Below are experts of layer 12 (counted from 0) of a mixture-of-experts language model. Rows are named gate (a neuron's input weights, with its number), up (a neuron's input weights, with its number) and show model dimensions 128-191. Each number is 500 + 50 x the weight over its row's rms, rounded and kept within 0 to 999. Numbers have three digits each.
Before each expert's rows: a language model's description of what the expert responds to. This comes from a sample of Wikipedia text that the model never trained on.

# expert 23
What it handles: Hyphens in compounds like Barrow-in-Furness, one-game, and capital initials I, K, A, U starting names, acronyms, ISBN.
gate0:452520567445545522467462497535490416439591489492469542416506449486441467539477496443505530510487501502471564476474526487576412546501485573573480429533619579547545447519395455500455462455478543
up0:530502479528561461538542482515483515522463422518533448528491555532469470499536536511555444581478522541538481475539513529419571386503483456484492513514375396444467511489555550538491544566469429

# expert 6
What it handles: Word starts like un, ab, Am, Ed, al, p, and inner pieces of names such as ind|ust|rialist, M|ust|afina.
gate0:554496509494581533459534489431478495577561425524544561559505492391406506481475395468493571394538564459484511457532475499469530489409548535518508456506502542591492500539490540464498561531497579
up0:521467567563419507562471514530513496388528515437536509426498608567547523428552552545555490494417485534456492553514478485539501465562511464494529542520518616465431449473568488494531379454406449

# expert 10
What it handles: Single capital or lowercase initial letters (B, F, D, L, N) starting words, often in table cells, election and sports tables.
gate0:486506537354503462554512391546521484517490463456484506426519485560531565446529500406478431506526420515482430514543541598355515549494449522560477487513475455385536523418500577575562463431515440
up0:434500534440503503579475448541428503471520556528530504507533562607502554454513369388494440451517467508518577577524523585458475537492469499527485554554539452472489429460421511523532495473563553

# expert 11
What it handles: Middle pieces of Latinate adjectives and nouns like ar, el, it, al, ial, ural: nuclear, political, environmental, public, military.
gate0:474441472528363450539433541446531569493485445484546537495470455536516416508543534600436480557527483572559522504578635473518459489527544470414486491568502525492490466564571437516494488543553435
up0:567479537551535453531574461539468555432489445593485474559576483540543545557479441363460542467570505549466534541471524552516494527551446512525451475458439575523496553515421475511470542469478559

# expert 9
What it handles: Connectives and auxiliaries joining clauses: and, to, which, that, has, had, when, plus commas after words.
gate0:470533498489480425458459565479532497417539537468500506491466569473526517439477548478502472544428478585488609522525528501541438470505450536520479578510459417525575526522476480636501506541410507
up0:483457548514493400538501484435520582458483606507490507497425493570540539425486562478511484493470523548444520474516498477589471501511514508599464510543511371618447540527459466556431452511402503

# expert 21
What it handles: Digits inside postal codes, years (193, 194), table numbers and reference numbers, and line breaks after headings.
gate0:571436475509465479500526567525521485542465519470525512455372518588519426531463504515575423464515621549449569559557458551482522565544384543497500515523407440484467491499472539460461458562486446
up0:483458463433467438520601472551561412485444457545514427506600514486510455451578489448542466513473496540485404458468518475399542545441495474474462560506446530474492474560498517547574517512425456

# expert 1
What it handles: Closing == or = of Wikipedia section headings like ==Production==, plus mid-word pieces such as oci, iv, ort, h.
gate0:515461464515419488530447519482508440595515531461500424452511481378576456559559471529515487508468410493570409514505466504516465566423505510482608536510579582498508492517515505497650489610481555
up0:495514518574497475539434439421527516503418597495545407395553528455507547503529498509518494541446527489572439482541571428478438461478592486499440580566476598363468530493535519611510465545492456

# expert 8
What it handles: Entertainment words like film, album, music, art, Award, Best, and name pieces in chart, film and award listings.
gate0:507560400411560556487406497586533392496526489450540424587534599522574509458552456455503484482435491475496522518551537434435541573451459524581581514407414490526498494563432500554584448499488547
up0:510415513504434509527492557559492517512490496543539507521537461625538513509498526536461503453507447520474476473444479558498445583543467543513482507501467472507520582541599577559512459530516451

# expert 19
What it handles: Pieces after pro, ex, us and technical symbols \ { _ [ in identifier lists like OMIM, PubChem, plus line breaks.
gate0:521515481499448473517462638469489574423533440415543509556423487570486506617527547503497376474546582477519464426569554502560548532533601550544444466479473508544491570512518554409560443446456539
up0:518489545507518465438428615416435603491492405567468559485486474507554518455508476506502502452560489483474490530560498388371461457392484536538507538577501510559446483441491590524475489498499513

# expert 22
What it handles: The single letter e inside words (T|e|levision, st|e|am), the first digit of day numbers in dates, and se, De, pre.
gate0:487358542538455518501466517526593552472493539503527505511456463424512459534543521502477397509463542557521551493499508564522504527525534532526463450592524482529436472454524531554457405428547436
up0:535509443446460554494589448508516461552485454485420582524514538505603502511475476457480618500502396513510504478499487442406580386465421487392569473481509486491552470502551469436587554467493593

# expert 17
What it handles: Word pieces in sports texts and stat tables: touchdown, quarterback, game, found, training, lieutenant, pieces after R or W.
gate0:460518512509526448540553631473561530559457510492411512543482584485526450380489512458462507453534411451472541531486429488570462485523496522396510550494486531427476548538439509514494449479540444
up0:465489451547534485577446623440515460553505544478475527501481590480527487525456564446459572559514452481477586617534463558551516453537470511566566561444570495461411555559456499491512486505490492

# expert 5
What it handles: Numbers and quantifiers like one, two, each, some, plus noun suffixes ent, ation, ers; also bullet marks in infobox lists.
gate0:587600449490552536507507383480536503390496551430542428503536466461413518444561554529556440491551489522523470471440409475465595502400540464587533464350532539507532494526543538518501409449586500
up0:494411580565459446508494492532468499530454466571479423582497576435600501525449542516437455434432373529512526477543507509490496481566570475476521534542488441551491475459566448587525433517452446

# expert 4
What it handles: The word the after prepositions, table cell pipes, de in place names, list dashes, and due in due to.
gate0:552436556536455511374420486518454511483466438607487561475433522507443448396448515501502503511517462409536464515543476448475587389535473479459556602534452484579503541536627434572566496461509528
up0:450425492496495492440563452410534485521499524507503446508472556576486496453544529522509495568543558430471407482494394482521509505395505412549541419554511464540540590571396617502553555458586489

# expert 0
What it handles: Opening pieces of split words, mostly consonants or clusters like c, pl, cl, st, ph, as in pl|atinum, Ch|icago.
gate0:466475537518442492654580493540489585501463578576496460571595538515488484527445515493431530484490498596534461442519447565489424444476519457503516515510452485447514535513486542542429484552561475
up0:551493413547453580422510584486567510518502517410541541480423490437534521440422445451472470515516482439565550552393575566404583630483567496493434501438608525448554545560524487505482495431448471

# expert 14
What it handles: Line breaks and sentence-initial He or She in sports career text, plus word pieces like re, ag, ne.
gate0:498416443510519504599386519583512468510533432504496503538487441567481435530502465547541472552460512589497511466463545505481533575489461418547552490486484530529596581401613509495499602478474518
up0:453557520447489430536497564555382533514487513566523493494391510544461597527453488525566517587444463557445467542480495561496461504494438566497564586457417443490511501555394482465383540562476480

# expert 2
What it handles: Middle pieces of split names and words such as em, op, ric, st (Le|op|old, sem|inary), plus the verb was.
gate0:443510480518456469581478552434562485457591476400458444536544571469591530561574519499473538591604519413497511473550429485446538555448493485470614466417501497493530512399491572434608474507453546
up0:497484572474555508472637532550505484488543447555510582426472473529646580497580549467474523499507532519551515483509455466550473431442519526464463463567502452490428501528484547519526528418446498

# expert 13
What it handles: Endings of species names and Romance or Latin proper names: -a, -is, -ius, -o, San, La, in taxonomy lists.
gate0:527509486517572476485521522479573495640531508518557471522475518508494537580500509472526525494539472471441457449540579504490545500564537523483479420505506431584566450515542544499472387385436520
up0:566456464511571523491518299526460611385537467451501453465529481429524520511497397416493471435460452522612515464453511598517517443484463576481430481534499524476463546476434449479506529542484458

# expert 16
What it handles: Prepositions such as of, in, at, with, during, between after verbs or nouns, plus W initials and section markers.
gate0:505526425481515560480496583485439491551563513352468540530506499494487562490565432488488461522495477446500487511425495536452566462449535597434470560454579551480507511564437489458480533466463504
up0:482550526425484441530483539484480523530458491550489433493478507497551406548522551469580522533516587524459508544456493537456542549473448486452529445506445441495611417505534558536613514678435466

# expert 7
What it handles: Pieces inside personal and place names, especially surnames and given names in tables: Charles, Robert, -son, -ville, Malawi, Trafalgar.
gate0:476459478441464451437418541545616556520473477490465550473495493495406552446558434631422490579494448510557559558476471502552580563510433531488421550425432567419492540449445401462467454514481486
up0:474490528467427408489544519536480432508409548511501532490553430464479425529461515497445536478602517526526513551461470479520453371509529490486437465518538532485582455570495507483459570430454491

# expert 18
What it handles: Table pipes in sports and climate tables, World, College, their, and were in shipwreck lists such as Her crew were rescued.
gate0:454501475442541526517356450566397549537437496439464565493513432473474550463498513551443550576565450524471505595562516500483487439483491481516499414476593471535451555487487463496491547597462557
up0:566496587497504494512487462529540562440616467476474520466531471485487541450487503515446621552471519473525406515550573532516423451420510543535491449459546509541385511561444419516532557595439493

# expert 12
What it handles: Numbers, scores and dashes in sports results tables, seed numbers like 1., and colons after infobox fields like Position.
gate0:416482489441553490461485456561680431491584491591473564475498531495590442524482592472500511493496475476445499487475511567510467477564501526449465577515477502517515647478550401434428527545528477
up0:535525441536532534551522512386540535499488500507476456476532538498501535438447577480467415657581538514456444521533484581526526377551438487429474489504435578549431503548497490537418562461465415

# expert 15
What it handles: Digits and units in measurements and coordinates, °, ′, ,000, million, plus size words like long, large, well.
gate0:461471477522515447583566471522554529525510595485515386474462496519482528430411509499450487505495551572520530504557450479441581546447500611491430481489403409408506457463449559600486417528575524
up0:489493489539555583435555497519421475546549513546462513540530512495557529431509503478452546427474557423526543553551443442479643519498466503431474389490468562550469509485601505539546448509478533

# expert 20
What it handles: Verb endings like ed, ated, osed in past participles, especially before by in infobox fields such as Designed by.
gate0:555518496595504471456406537538498523487482485506424472464541553476501488470587501477526483476536464484447488399466516473488464522459511569503601534390505498498434529596523560581536578465518494
up0:504632522499469402485472464485573481428462589524484520514548478474459488468474529435529520442513494468375494333482539451476456511438438557463513494513564493442402602610506524590534451471467488

# expert 3
What it handles: The article a after verbs or prepositions, and word-initial pieces m, A, M, (M starting words or acronyms.
gate0:545616456549436433555480538505562432346446574484563595488453502514495542466507553541401535506469451555497460581460440479480559501468466375473589400439528491525450521520542453478464523526514432
up0:474545477436434578410587475460541595428493489510504466477470433476566502393497460511582454514568385546552548432539546508439484432520512570534468437508516478565441488482450541410490536503437469